config.yaml
d_expert: 64
d_shared_expert: 64
normalize_top_k: false
balance_bias: false
vocab_size: 18857
norm: "rmsnorm"
beta1: 0.9
max_grad_norm: 0.5
train_tokens: 255700000
dataset: "wikipedia_en"
Below are experts of layer 5 (counted from 0) of a mixture-of-experts language model. Rows are named router (the router's row for the expert), down (a neuron's output weights, with its number) and show model dimensions 0-255. Each number is 500 + 40 x the weight over its row's rms, rounded and kept within 0 to 999. Numbers have three digits each.
Before each expert's rows: "raises" lists some tokens whose logits its average output raises strongly, later layers aside. This comes from a sample of Wikipedia text that the model never trained on.

# expert 25
raises: "was ", "is ", "| ", "(", "- "
router:479505561531515471528474529513515431533483562529486454472533487508535446491520590445535475477529442576454504446470584548530442475510490588511518505531548482459541537496425551547465572467505518465445431534429505475439539426486492464529582436493511512430489583535505501462529573512462444571493509445454543518446570509528549525507506512528487470556515492505498451495508536485522468436499451479439520471580427544497482503518506555550454512496552480520463497497445456573578463507497522544477486457534549443551503492595549534529511474521480522530548456417448561536489427581558513529529446503439552522448467496511504530524545462463505498543463447452549534442521522472431526496528478523517467472522523465557513498459499463558530555525467512459477551522480452530533517476488447
down0:538493483521544503464475454452466446495483462479482532520541523506553529498457622493501510447535466475518502523505467502469494492517482532518542408585531515495491528482518548493546475560460534514496481490559530488507505496555511509518454561487551493504474508506552517434512469478581437529438497460501494502505534502481478549518535481478587518534581488438480434497426532477453502506486558499443462498489484460521535515532493363517431549521501503494568514532504462523530547500479458537467528511476488481521580569417459563486508472594570483493536493494554531487501584474479477423508462497474513522512495410474502564371525520473446473516566516559532474554443499529491467574538461436538464490458550490488454493470406545487453522500483520570465556448456540516535495433406524
down1:458474517516438563450457437513475526505469573450494505454544467510553515529506427571550501565455508453479433500479463543544587524572521517576471477490527472487500484536521502503478523504553461496511515471509579460541471512429479486527514530497443536442520473545447491545505545500533424423530570553488493530512528503538515492502540469473492510484500530493533541473577437422434433577592506455484483536564513525505479550523543467530517531499506517517445507424466513468494485496491531464501513452560494523555525445531482516470456459494535568513596399493539429488549510529512460525501530453489480465449595535524503595554507465469499476546530542457480557571544485525488533492487499568527493509516430513457449447475487464590498497448431489486582483510513494502435550493571542
down2:515539514432527504464503553530530460514502467555531503518527472496522520489473584428478518498475524526555540524525460432494454466480445441416500437511492460506478526498540494441510496550406495436536509495561581511537531516482553446493490666457473491516455515472587538494415487508531441461438493496544456529479368505538480522508540575550480565506540520518488508503486491502479522447481516562532440511505510415489468458491539447463537512479545447464541520579522465477506478479455462530537465498505461560521509527456542518487477399580485541472473545463517524518517479477419501462492480464465495481563399504540558486433495524460490501491460478546492468444489527499504570481510476467520518513417486471488460483468494502431545514473466499495529492477469603440512549503458443
down3:457508442489493545483466483508473489559476477501480542476527495445514529542482585487465503508503463483528484519505495520522532543435438470471487449538470506517515515488518601415522498530382554449542518471536507508473527481554532514528491608460498593467418614448523516414399464505476494514439481489529473500427475521527476537493522534531561564547518524412490519483497493558493524517588487543490455479496526492465481451458549407510503508494490430491550489508536454510475500522455517492502479448512489500521548538490560486533491382557587505464426484535560518523531524465499490426479480535500555566467446501461571486389504495499525547502538532547534479480447470566492508526561467443465477534492508490491490458449514510514442506513517537448538531464499577495492484440474436
down4:445491477466490515510514548502568447480499415504458484403507519478565490471469486441497511476451498480411529507472498449532469473430515497518442538531494492493414543493533476472427527538600458532517500485496467515537535536547499470526453547574538487511537528536416404530471430493460451546532474459549500491506517477541502473459525516445514477587487502521498517502538545440491505419503502498489501579536507508455449501577536524522519580557512488511517435400520478497526531587471447485552437379509452543466495509479544482510589415490482483498482521534444476482464503488499523555439488496531536476513505567514479496511483467535478549516479488575584527515512466533472518493492498407469525501422515500542373520498545494516443519522564547516530441471476481466521483544542508
down5:509523484519522495566463524462453505542437460524513501491478435455527441513497531531482528469543484443507520513610473490418505486483562520546458508428501491506536465532475431493447421517462406565454531417503468546456502508494515562513560508582480424508593515550531499509521504477524480440540488514524497514487518481505567534514549445502563484471532541502491468517511466512467523507518469426492513474481470516466478460412506552568593508494516512487511561542463514454552521444476533466487584562521563508486512554517469562441503496446535535471521508482486525500485512507543438513521538401572439538572551455482505500551416555523501499506501519599445517501458513439456522410529483508446538550492447470492494484509445481461497480522522482530530488554482552376454552528473475
down6:495458548535460502539510534530465571463512463429516515505445524454543489515487545462520554511414511515560511491416487543482447538486614485510529408600485511509495506509527454562508472555494521486508445523416490605513438496431457518486491515500533507519442499480559518532492482486558462532456435479534526555504487516480456464461527464530537496396540516424510486535549481547540544509504555529526414492524496479481476453435485542544515490512508470519435511494507465446498478511501468484480512505511459533496434617477518525500470473559467437480461525456470500465561481443487483502464551510462483484483435457447500497479519512578507575468419533430558478525463501561497469481444583493398536508497490472502511514521470536445536514514524505482521556414509394494496577451461512
down7:555507439536514486487485468527469468476556524567503481510538538499490519503520463403468497527472375495516540475483440536530506518494468572574489523550507581582479494506551458543493512471502500490549491480526528501455461494572514512528512544533438580489501490513480530526452452426472474582521536542459514459480489561443446503506539444518525448506519446515514546418485504526462491451534554473512455531478448507435429439486471461495487508534484455537489464572428482523470451485523520481473500540424501556504477519519452505531466498445379470510540535555498537496499444474501466483498440582474471505471489484490486545516552441529563519550500473558576439560533440522521516511471467621423492530574474482466544445555570462503492513453516551537470560510523460469531429497490447
down8:527450508548495536428525533487522503512496485523497525556566519455566490479477483472558503522517493540498532482511535474465561555468517486430476472465482544530528524436528503495464495529497501475449573409419575491462465475480523487477560565506513586445443515492518486544467451539513538497536497589553507469510493492495495499442541557546493492466531549512485500542482511486471563509498478483580559431535531464485412478512565440484526543502508485462519537491481464471524497544526580553499515530502475485471529520518562514503419488513564488500487507444444539524509527476505508453478525465492540490423410408539548497535511468512508421425533458550491471467465558425519554648511448509411516516465533500498416584465508548486496508546527527389516502432475503457527495544440534
down9:451532490450452509612568507506496514521477490542471400480476557521465516505450561511446411489520554509474467528501500505552567490520502449456563511570468507453464521561414586472475525518476458501534484521505384506519525519465494552517481524550519481527495590495516473481474436477546486552474467530497536443542497473502530445491571462519462551527515494569572544487519464447474500446567494495487472620493544486510468479480543445465493467611463550477476494535468500508517425527451471491467534557573484464527518445444514487487527485413517469524497517569515523460468504506527501483459551514448472470514468517466506446533507510526408507505528618454484501495516534509393494452513524467520511525501465487456522488490535463469463467534502475490470514481573491558436503423495583
down10:505539578536558541465487536500499518481469581466466526497503441496525507499528584507499491506533476432546527520468415535472479441479548481557482473487512491564488517499573567509506488519500546557565454536449488516512476492452505534576453471453450492534461549549477479538455544514531535507468484438521497523528508502533481517504488454452556472461486484468558488440469484505519577431619519461541565493496502530427438451463562522495526412497453501463559425457457489464467472475505570509526544486588487539593529531524487489497402474580525434564493495447417524508547572517522458470406520554531546492502475542509546468468446497490540530513491516529498534485503487519573467549541542524513473464464544505456559517481477510471471492561527521441517564500421520447530534519566455
down11:508448473522510475496560512456534496459486485474508419488498455475454466507487472541433488468571461529434502516487563495444609545495484527460502585475499472511513506526419495461501550493598453517558472535447397433433536434527554512537561424508547454472502481466493441508458566494391558498555507537487518456521569495525596518570506458528544549544428533564557487536499474495521522522539518441454568533493505524447579523535555517503472486482519512485510513466458485538498543502520556498500579467495519426532474381533512462528493509375517450535545527471513520552508487509483504537503484463496513610454514516485506521516478515514510496482481542529517524495544541475456513485492452594530467542489496510495528557565520469550527481517525488469534471545477493505474468566539483
down12:493551534458536486514494597514558483502480530495463530416479484476508475507485535409547484472497548442472498520503554504505493523532489516510478544469524535505576546468477475401481560536542495453527548442500513555545509505556517486481489515510526530523500489493455541535657505557493489613546455539483446534489493524468514524502507478471521469499540523540553530488502462463542459441461486494491507503492528479502498502556530492577556492530537516512551423443509547452491563601501443514504463477510496399553487470546498512496514452505478505540509519460490457506442483486521519532525556508456535463531508503514502488519527535480432523450575458466553531543574463546477487583436589483500456441420574541503447488432496511493464507548411502535438476585449458478545517458571423
down13:505488452519529496421483532510512553465596497594478520537490458518516452523472536489461531553476412493504520500490457540542542519533470488543451519473500516487519510428455507513461550501482496409537500463550508466496512496462557453561546583421530558509508522465542554486515573472494508481586448456537451524580495510512484463490480464522490546522510517550545502485479529528532454452479457571554459527512578421565466567479500503512510472509470535549471563456505484432473501542496590561545534519471481505539494549553533407532510477494448471504493468512517498534525446532593490476460579527464552404428430542435539432491557529456539529499523559511502541425492456464549479457502533500489551511455444486473581533499547533498494494474471501454517464451583531487521503544535532
down14:492441497505530437532547533485475533523516470528471562521470500504479531532446534468497532396521468469446491494504501487485553530463465480432494527455520519517480475457554536489576481520523464433549492477535408504517445430479577533541447464494456507429506499483472492474443539516451476500495481415499533485458493436497526515478576420516567433552490474455491561413481446482534478533496530424516469474527500553560526568487430495481442547477568452500560534459521526465482424476503516484503469464538516500482548480542470499494407555494538440532413525505542452512534413515460478596471468469435576459487420473587472491484496485435467503519508486465452488463549516545477525473521521529468567483491527450464459535550476476509515441509546439566467578521473500439546449482492478
down15:547519524500487446570513435450515493457504502503471523531572527507503523546589460520492450505519576503476447450499625548455544475504500502489551527466514503413465496438443529556466473538520484468521525502402519542474466452538543542488477497502462470476531489482515527549556512491532493495474482488471501470472527540406471490524499490497468470475479499534479490486511405526492511509506571524487482521513548499494497464497509552521506533557466532523456561448497549559502546482541442507495477429494455553482489434433510415489497559531438454487463544566542465529527493515482513484490469547535528596457483469511435499405574471510521478496458528532403446517520479569430510475485542462540549473507451515548456428454503460507486504467593456542467626557448423496494500463503593
down16:555476532467472466528535447535507478465548523454477513499443479530514533508496445524489548454482498508484521526438576481564442426495522545560540520517588463468483473484480506497540482498563454540418520534528420506451505508518558535583509419503509450502507429539543479482486523451489490491485527487521521505528564509504569514506581521439495517567476583513443521508419535494534506554425530447513573490468450497567597550491449469518482483512469446560526525494534536454459535484482506526507485499490540519372443502503546529456538533476493518595500446487514440497493460517583614560551442473563486497483542483443473515486443583459508509456493517515539487501562563465459481468497481501569466460483523512465509531509433441551555442523538487503480449559470536487453513526520510

# expert 19
raises: "(", "of ", "for "
router:469495498541484474482457525464566452569480533546441507416500499453507447497570550522509454447507525519451410523482505497471520522537478482530466521521442483506535544494443550434476538498520570470493483521483523404457486464472494466510570449522552540427504512523454543470527559521446474495448522454478557527459515494436553462488506509484469471562526443443534516497479515502490536460560485505427614424533510521520477482488570530507457534554529519461464458540511462528536486554526449529415486418477514511543516440597502496547528475567445537533526470429470535523475491483553454466532456457491598507486545566532555500514524469461513521500508427467472495475564522461466545453524491605562470490546496462578531444503489474515545525532444455481427555534503449533521536501449514
down0:519537475508476497477470527465558548411521531480486574530497605547459571427434459450543436540456484417484538435489569449465588486526552527501522504502454505459559462534522573435435470505435494526506523455525500458510545503559491507484425492512462495477566507482470484468504592480486508471568480544516535511490468514496467485483488466519505444487492534451456509460542453489491530459447455520493520549496554486484484528523441492436509477498482495476420575592507538542519436462517535416569499453515532495448497545443534481469482451507528497532521506490452489471473501400514510511435497434538540497458484522444486483492511524505436511569499476494532457479558508496543475539551495466452491571405434493406537475422456406485567516537483490530537449503519486478461548523506511
down1:456544575454529536542531483406525554558458532556532512521529506454399511450478536535458540529475552486560540451428524513426453448528525456515524479535522523468483490473500499528444499482464371454506465539537495507488505393540545508470452534558497479506479509607547473496525523580483516464537486474467566460482517466571527568524537542521422434469502509564570455535498520539504465425486482508509467497524485503499494508429511464511550435526570489513483497515555540543556489460481446467531562557492570529488472538526461517498566537492455476454496473458443526525472438482470490517489513444522445522499443453472559508607454511490479517443454530581429497499506511464490511513478484474507462540482486468463500470473483438510569526573472488446575449481461538522475509532479549
down2:599430472529438537463519481498542476498478514506535542533479486386538457528470584457407467592510395591504493546507444508543493509488479465506508473490451449520489553477506514497535474528590545477482545500496619480537464464428489445508535553495577454530448533557512507493439519454464522506492536458506516487490507501506544479458516504557565470561522495456447500489512509491456474518416438497508515492508526497488515526486524562536503612546535452471560512528524493479504490536505489480531563429477500497502468474488495552496538494531480516522494563461487453568493476528498508468496538594503466470479565487530501507487494521443522478500549495484529535483503459470512573525554423556487436543404459489616494497526493512489518530549523474442484454449477461570495612466501461
down3:461391417457497377483504508502534488404444443515431508456524537478503499498564554493482483422470470516522479515465570464506458486487572517561583501518577523482505548506453554529472485445448551481477579527450500539542511488531474472507444472524543498540535441568457476543529572484519446520451486508483501476526498500438584507484537493494470502477510445538488511534456482485550546410520477508449524445551506446551566443482486607478511509523511490557510576471529514517484448506579428554471502470480447444528470489531472517548499545416481492514550455485550429524519532467479475514555515522547540475586546480502494465528493457462549584533596499500451549503509500544547494502479538484560482501470543502521511515503551554533467507458458495489501496493515485558515436527552471
down4:530559478562504467482500492505463535464454485502502611509488504539436484480499507516495452519500455548530494469512488557476413580526503427495492518411543531446531556480472500468525483457523452497518502459512429483423492450482499519496482558467503437517465516583512487462461551469507537430411513522516492491542490531488562533541504508496485442517494536506480540540501487579582531461515517521478500517507486510535486410483464607431470574457503457536515488421539470595453546474496522488497464409514450529501549494535448512493546494519473494507511522519455492494476538487540557476501455543539406584482491468539494500479416562477556465478448442508494482469544491466457478558489481509497472517475420479541552605442457555565479462467554461489496515476618470520530435553496527
down5:559495418476479483513482476535460478462456527495462546502461464475559465474505453547435471486511480491419512461474488540498588496537479526518517510541494518532483476503454469485495509545516466494471508562441513470447555537468490539418460477535547586508475535497454565579475514493456456587453571523437508486514499527505498435528471435486581516499519495516493554435576481522451452495468448397513520442493573502530516531542498531507520560530516456515427524572511484504497540533453471461445609487477500491478541453492507568531452530521550462551498565472477563497549452546457469522525476556561403548456534498501458537419517478501485505463524503502464480506529577575430527498497466516468494543426489481529479517499597470483510587513552416554473559481507485476551509540537503
down6:474468528537519534499522497453514483464526482544490521459460487451519512518504585559558512524475458472504520599562428439555522474420438502522472459514445566480557474447449503491469482555474522479536545453503482466505474458514523486493525491503471472503470545510535450575495528506487450511424521455468497553451463460477494516531483519489562513473480536466476577546537472486472469500528499544523472502530571459537420482558471472445553473468549494486530505499486492480544456510498502437516512457546517565512545476459579604553521460580546472472542518565522525489546467507469476476579428530507523486438489569515491497439550484492563543479498520453590485493440473490460564528488483539481610553435516473458589460564550521412416484503524484476483501489554439447526480423439463
down7:481484477474537496437524507517481478517499464504484531483525583488463464553460507460469444588513500590458506573497479555453548553455481450573495543489528473466465475494482492491526585581521520522496458466489579528497485534486534523467456481545536446523443527449502510509503509416459485551491527534498560527451452493515511523633487452492529494483453504526486423534463491503464500600485557532480486554556446483437469443554524501521542517515522451528585458463462458568518499425521552482567434408489484503521511531498491525529506492457450470505524580480559453492554513490484547475478525546537501499503504453545566474406441473515520555584604516520542586496504470541521494558536516462497533476464497473547474476542484488556485478491518562484522471550478502563515443441510423
down8:591478522462449545358506477523471462502496507476532481546528490567515553476458569511500516547494533472528553489482522514452577532470472536550511481452483498502443464473556478524482519557490452534442540491510537588544547527453526490507452479541512456508498576406506515601455482532513403474578428515507499534464449454475522565503404467492553487508510483442522440566471554569526422484478607478479457520472528559428494470448508504507529486457507508533433460501502479521554463514473453490404490518501477504483520513497493474531453486491497508492435547539545448555498582523567483513516477518524503494506518471527460519465485495481504583559479462466543467495500491534549500462544509440429474537488500545458472485574457485446490528550532422495556474485496486517574522500511426
down9:477467460489498538485407487397519531530453542461446534482459538468487558469547508509496497536540537454517513518522445479472514469473494483527413538459459546523495488476486512484490501532460537503519510542549512506447477538553449475452569574459468506513528545491517495492475547495476517506542591513567560432534555558458471474476499480503504571421442491486499566493546458457567567498505449488505543526464585436573476532515498463472500487518492509531464500519477526473503474512449512552493515473530477518517476547510493578458473490581558484463455532477474582510514536484556433484563525492403576546515563524533510478526527528488481484523538467502469531562461402453491508454527438505499550507387456536471532537493566523472484503421480500515477540546547573473435502607603486
down10:525487546433413527510493442548446517503504504498535500551500466517539478535351491475482530500565462511583478528552444443505456432524558531508535498541548519491576423525528498520510449410431501447465501484488491553488501511456531508437456531448443503437445510506452480520447501619555500491537481546463483565538520465463566485586539501503532495523487517560498481529492547496528493553445483460543404503440498506430556474458487482575503534477486468574442480456497507488539446520476465512480514546550485563421508594517525483437528472473424492544502526490482468520511502447513498512401458506555488498509406494513489540507461498476501458506515507544522494497510525528508446498474450452482532467499575527478447479523443533525513569487456500471556480561471466534525424484495477
down11:479464536538454520513558418505495505496570469522457405516508511498486565509538450547467530431479562546569497436445559579460517502563597547469560502538530471458510451557487521527483405457509518579511466571509549470524510407538486501530479433467482526557519510489489506502491487595495543522499466543525452498496496543488546475470583479483528420474510449492514512460467466451522554557437486464482492526454536523524514524477603531527524484545465507560437549519552527456505494485532547548463489488538452469447512526529477515512498580479547500538494417504457473463497484480535531575546521482487476469516588455477560518506499519523466472479477527511555494484537533565513530510478544428514473556522568546489474533479470492548512521478493584523561478468526483493441512525591605
down12:535528524493495548548572462533486536440521490501538483555617403533450466492545529485463531501544466452447511464527581564522444517547474487553525526501590527489541564500520469573530439540500443460528492553541451506501439441507532486519546581558529484509424435503553478546558552508511468460494439493465557487537443486480441488446559539466467537558488498531526493515543533597468451490444465541495508483510492501502477561536364475499527479522498499521528397483534508467482530452562505482512499479492465454516495463494497537567468454490515479507524435574498487406530553483469478477513461489465426498524529517389499515563534537478525463427527470517456550474488451518545509529497517517521453506472472480485487449511437553557476452524456513530490481516502569509451539541509498
down13:612449464467498491556471497507491515473491462493514439524504462576516436503476540486510476420520597488394465462544482546501501482521522467507546533502489470524603502497519546500536480518499509490524471529556478480460512495529456490492492500461455508470481511457493571458432518539502468493533479426457491503569563528470511398525504536429529550535510461470536557478464489497480564519433411528507527461511480586513478430486456523544434536492472578484494458500581464498552511526502540596439513434507475496441552521480489496474521503503505522452456517526538552479451533541439528505484473479476458552530440447424484524504465579494497462513503461537527529463587508489469444416491461572529455550543505507468527564502455504481489487434487486476452497578500550531532504505442625
down14:536558481473480500465516531501453504441455461551472475496550485491486480526466512564487541500592531551460523538551525533513519520519518500487488530533541457450505512460560438464553562489522490500488492589495395444412504476479458456472535363496503405454543424518516521558416491500486450529424552540473472476530526473442494435471519490484552485459442450507518571455534524559472502496494466468534535463514501530525532508534511577446486566407479562478553535451513479479538537501512509483544520447488487460462420490533466498502497482477539492520545524425477499480512441534441513535534391550512503536513507557421435524449468501490551476476524504502535504484569439481478433523441492567545438488496483463523447520527545501486480497511552500555470522434518428465528447544533547
down15:508481523540498478502531507530561536590477528499472558473500575495493473476496542520529523554542566463513488578485495480493540495473478475508534501566537477539464457468475504431491440517544482435476517423534567443553453433512541506465450408517452465526501489504499426438503481533517566434505499517482517486532441522442452486461506454522495474552540447511556488530456539444512526484469533523525525404488509604495562472450571495460553528525489474564541508495506530549512534501524556461476540529597503397488433540569433561540498528478520528517524498486522488445477448500534500570519450456515495541558492539552495529508480553516488575508478405519491505522525567567564525469554516554595480506487511463455465463481535433564495523538494507443474462500497462449467509519451593
down16:497557557482509508462524507524456520515496476547584448505514484540471472546550485474481460504565510541497487476523439545515484538527525506430524446499539467466472496451475520467541534517468496500489468537551499500454460559473493499506501517494486486405431543353488557459483513441484434475517455486486450463457421446508573569581496448465575525536528514488496516557523477529443491587456560501435460581515513496460481442523446466527482563445539423539543531510471552525528435512469532501514570468435457546489504523530483508504488471516435479478526488536453531468489447508583494530592388516520444547531485501495450525483448480478494540510479528501572417541548486469442493452484429494443489474468479514504435553533494437468530490489548484513502463534469429548501454545552524

# expert 18
raises: "(", "| ", "\"", "is ", "in "
router:449541524530520488558480554485527455507505535522447434468526453536551470489539493447527492479579441559454452482457572467458475472596492431553463541529451439460513564486452512494546536444545548428529485595486548511522486549422466475510576466479499566483528537538501500462538522526433527545475543466506537484463497534478540498528518467451464437537555467492523446503440543443443455495500449466456514475504456536476479413507593573547466533522527530482473487481475477523494473519527431561495472449461546481556503469518547535530528469505474541552521503447497550505422494539529494565512487470468552463498540537509555533554529462475445437546463457453476519481591463460453552485520430537502478509531541444515520486457513464536561511502467458518457559539488453584564549480504457
down0:476460500468431553487486451558484559488458414455531493539540542489533503562474541525449508469473458473500496578491461522533472515519502451529453548468536499493465478550519492459540465507459478457513503491533440459495526507463529467463529529506548502487444486530500461508493527534508455406540451495443426479468449536500547487494507533484489419582544499505545449619517424488481487543554564507488411472532493488400503519421504513494510562484505493531545466478558459501486528422514448479527541515558505502528451422428501491514502452478511492581531502572544461496612508416563491504550515529543496481533579513550499471562516487449557535475436466518566488490441539585493527536482448479469544532514528521498477488550425480496508491518521422495564476507516474456425573553505456
down1:430477503437515520479503495487569464481442464499527464537451416551470537522448488519437486540496465527495481526509449493504546545462512523513511536501478531441513503486472488496601499451533522523555518478496486493484474536465525409559515438494460500552577429537449495480435542489580499448505511487435591501486445527525542480440547428460484505464486497498524513488459561486598513528542430446475582532495520487529465465532490491402565503462520481517461492516521516415519410420471530566511464534475485469532518437568470525469442533479510521460504513461451586533534504495479408494510457481596434466465544488494518498506373513477464525493451494510556531404448509454437480444523451571516556491492514491511459485477484555543489464520540510513464528514506471480462548505523516
down2:471518509487556448486548488429493488470576484478477469444499512423457413464478478603584458530505541524461518484494472487534519469449539546502515498539513436582560524456484530494499531427547461514447444483538488565495469486458518518496526431549475497455549482508499477525482470492491528622443562449563498522460456509452518542521469577502527530449476439521522514522502567497507470497443445505480620499477458562525468536546476516506484433478499544537518506543496552485489463485497552479520500553527517487462499521471395551482565509530464518443524476427458534510519542440492545466503515483542551496457474532515542514459510451463480482488500534476557545540498462564506507473532525512573488526496581436547558425505494432486485518425445552500451493536482565521586397486490528
down3:516497549462483480484501545465500483504449562525581524533500506567500543445526462496463525520571488489565550471463477498485443421558504454511524502471512494506522481442446434523528473512573564501551537541506549512408491397557456510462539459529461551489490491499524542463468560508543499473414465533510577442547446477533523450476449463532476474436522501478439518469473559537458445486529503446528533503418519501556514542470528525519499466461533466518468539440538460542483508494449492537552491456507489517519532472580510450482506542523471472514397471438550545604478460508501541553522526471554467492484486500522461599543430517466526489454458495433476422571520494439498512477510421532521473472515451490489529529449547472562529511582515538517432500430561486453486503461441548
down4:499577490522560549565538522454514430476519459448493486487496520485500477486495507448472466481500500575442462449491534514524531574512489561506484533506477545508554517500511555495536578512493536553556495607447468524475490506589541450493471457531556523494524433527528532525453490466531469549492506520480464436497493510510497443531500543588502546500492469544565497443496525412493489523459470495549486505484521486474475424556478518494493458478460532505527419491518469527449524523524482551529538499469535447484563476450499517462552577551504515455455543473490443489513421562420574542388563529460508576571461474543546480485551449505463474472528477449513531507530461395445432452485517461523520504559476541520421471599581494470466466441458478501467500467488527549451507494447519
down5:538519492532495458536471522490549424485444576480485477476542455516572450490503473507578492441512522416479535499447493496535527503475485493552503468551516518526421511493480508486530458530444540481476450505567577488498537491469441467523466499409482531422518542520429520471510519537496525507505495467479459541508496556475506494500481472535441483503499469485486419544500555540468430520522440548451480481485571501400451528475543521482546472525527465470528558516474570559497557527491501491505447483511510453566502450548522548539480481468455590510485464474466481520470427490509459454556452442475532474499538579529459511547435480533461543527496459531502508495531572463496588477455394596530545448488484438629514445461519458515528496553489508433465548451434461487467523428487467
down6:463569503492548438480489520487462532548457442532507543459500515478532495505488581531506456449480507527532487526503514479574405507461501550566523558487461532512431460493522544477559549469545528453521539527587487431527463489514424465534496555466573488468460497482514538492546512475530564463486459536544506477554487521550514536487468440426419514495534576472479553534446464534523470455542485525577526478560485421488518509516476447557496464585478456491511508509539446476481528531518434444484559549527477492509491458510468434516521484539541508460515431496498497476570409425461540422513504504515524539545516481497569451423503509459557506475519461504557557539450537435494501467513505492489507538527541571473584443499470464555495509482492538575464611494488495476499596495512567
down7:486453441455467529494528454557537492496540447403482490552460558544508523559505444469505512510466498465476566530543571565494507496559462475559523504516485467540477432511554484439514475452505456518575484514518474574514537508545534509499417453445551496502555460473506455511470467522508471459478455448524435550499601477513519471449478535492489534555516460446425465513452404514461509551450518498462493437507569514524564520560478458473545444433489466450520520454546411551495525496469587467489561476560546520485528500465468478450500574502546504518474504466451481473445459513500554538412522488494546584517455508437547543463541558505471458490461471526494511521515482498554449515573538551482568563542518553507533526480493504465526483528547566509454536521490482464407466522463538
down8:484491544547488456584545517459523509509493521539473471405499503507561603512541504445542501478500443536522525525518529504591515471563483498490471460487559518461476510437529456504509515552550512486512581469483607588436498545501514481448473430519539526553491489499512497481510490446477466505527564442517473453521465497504585551521477501526436528451525528462591526493509513529478562538502494437462517562475480480462511515480491579503499497434478521525448495539492554544467475464537492541433486446460555466455515446451554495522568572512537512477484553482539433438470516540468547579498518511540439494485450526467498553631502460446485499510539437433502480412491573456496482509443518530467448500536524491554514486430519479508550511528459471427560449469439504507448536537477486
down9:475562513412501503487434533467504534479489577583452481435478543601464521451538443573502544408509474420525485482517469526496462548577438500542527512487486542481546469440576460474478408503491472434408499443551474494499507475503532568518531571485485543520474505559512474477587569471546512412505457510445551493499483515564574483488527490511517520486534489521479528485579492556484541584533496506503493547516478462551455431509426471481498482454499574509496514551520495491508509458462512525498475501439444471516556563535551475499529460538521535512475468484512551440553479483528500467536497482413469522477497512521495461516498522477491470561514415527549525433551458523477449490514561475513480448495543519502475562533461552532513426395444496460482492464452468502513467435469481
down10:514530512500490524516445573500472529451535504511535464496452502456503508534529437494491513519547470489376560372560475488492540499582592538448480472475471504430492508481463505501541488545435545501500495526439551505421499508469504532512502453484428488507559515515506531494476531479504465447519515470543517501410503411508433474528486445520442422473520495539563481474443568529526448591506497439496414453508473456421393585473522493532459482449448453550495560543528461526432487417469496604525482514495509497522466475518573483466482497502476493526428482468482574556470545513499526509434552474498566486506546529500466455517538469515476528533536534506529473554513512453513520542477526516480500479466494487539506489532550467525546491589460537571505500517491467563519465568497460
down11:471463491519422554570532527477501569486520509458539472503490447505480491498506498446508501531505465541528478523471522567496568482524499461482466482532434478490492541558484524490472582525488506534589528602506491469462476509494567479598534510486406494503485537475504473546489473524500495514546469530536509457506562512592444431589560539555550504535506530575460561503500543482506400527555542458476488477466533515405502488428554533478493485380519468555520486499479506575508539471500566491567515507593481475452545505431464515498504486417541523489495509461552495503525491555480510535472493574488518492449569436554507551491525416523469401569448514472546483560493477472466476533551535526481478532517484543532529457582540478541527492538516474477496473524566473465441487481480465
down12:472504507569569448503510527509491563496536556574512516469467530490542484472492501523516430520486518472480515415504498504450512458563423424518558543451556430459512504470521547508490553482502501500491435517480542472521544438512496514542616444459476462510498510388576517520489526500500494551480488463506570528497567499549522498505537525520494465474493481560415480439557508525506528528512552510491456493509447521541544487480503505518469552481512490471600423524458523530434484476466509537523468432426462436465478468413506541416549533478478478499518531513423550469529501468453476495539569509456541452558467489512569537417481482497576444516560539529479504521534486508566502481533518545517461462428461443446533542538546545540562533485526534525516617542536486530452540488491462
down13:429580523432512453555503482468461531477533519503458548559494488460508497450498529485506491472438508477493492457527533524540552500563559551534580444526481528493476463483556455469456527472521447436467573492517542552446448488537517533544443550490482511486534537494513486459581448516422514485489456472625454482426478437488412415428482536463491461479484521478534593562562516506471535419471480528590521556552445557602491519510435468483492418542466490474512465567525493546428464564520533499471538532511499491496474511396505491471524515539546538508458568525500481479451434467383549500474517508503536437488451518471475529517478453518479526500513471493475504475499481512471492508476477537427496577499495517507518475530501529454508492524495496504462475504512600499517514479513558
down14:509537574506510455510498484434466485539484556507576508568631538484519536474482500517538441474480520546546452474528532476538488518467544501410464459512522506441494465473447535495451601442564528521518511557458528499488434477471502509484423486473474478487521463596489478540510560514519557495467502445482505521532452517489553422462495524486480510502567515521575452509547469435467482507491540560503509496519477515485467506481476536532529421545501585451460532419529476486543582473514473559554476517497521497537466502465515493479532550491489451505544483502505521500583515474497529431495446526445520519451511474435435557478467481467568438464463466528454446501516559566458494468494506456503478449480478601533487465413425454600489460476507503502504536491469472524479590457530594
down15:537567468521486526555457457523507478491469540464532432408519468454493581477498478495521549492565496511440533455524553449519522530542512499597592503502533456413508535486492526503477462542449443571497447514474512485525481521475493511523531391522509530493535483550539535421485539548479519516526486440474523484473480535473451517521492473502557521493465484516508505498504477499473469574478467524455489558559551402436497599528485539526567472453468526472443494506471515589582539431456461514449456515466467483523458461522521510476409501470550475513561502475493530489510477516479516508491481543520508484477566511519397491501560486512480468488500470468509522498460489561398492593478547464487510489425538515498467542510503438536534610522545414475425546465450461459539487482567542
down16:485533505493529535539498468491457485481410502523476497477557484500496468505505496495464432480569572475452544475424541531543534560509549512481490538558440508541570482492532470457567485411578500576494480446470548476491405492557470485456477460371546549465530545561457492525529551492459463553467508544502480479504489493468469379498537529478491513562471511508505499465544556485500471515467575488490536508521520591511500508573577503522459475494467562569453502431570443515519545534522468483442505506470457470508483516457453490519503556551503454508553479465500572476478521502530476461466541486512524508535462461502512557445503526543566461488553491492425459445566467497548464479500527514572487458491441556493582482462427501471412542415450449489473450519489494481487469525498544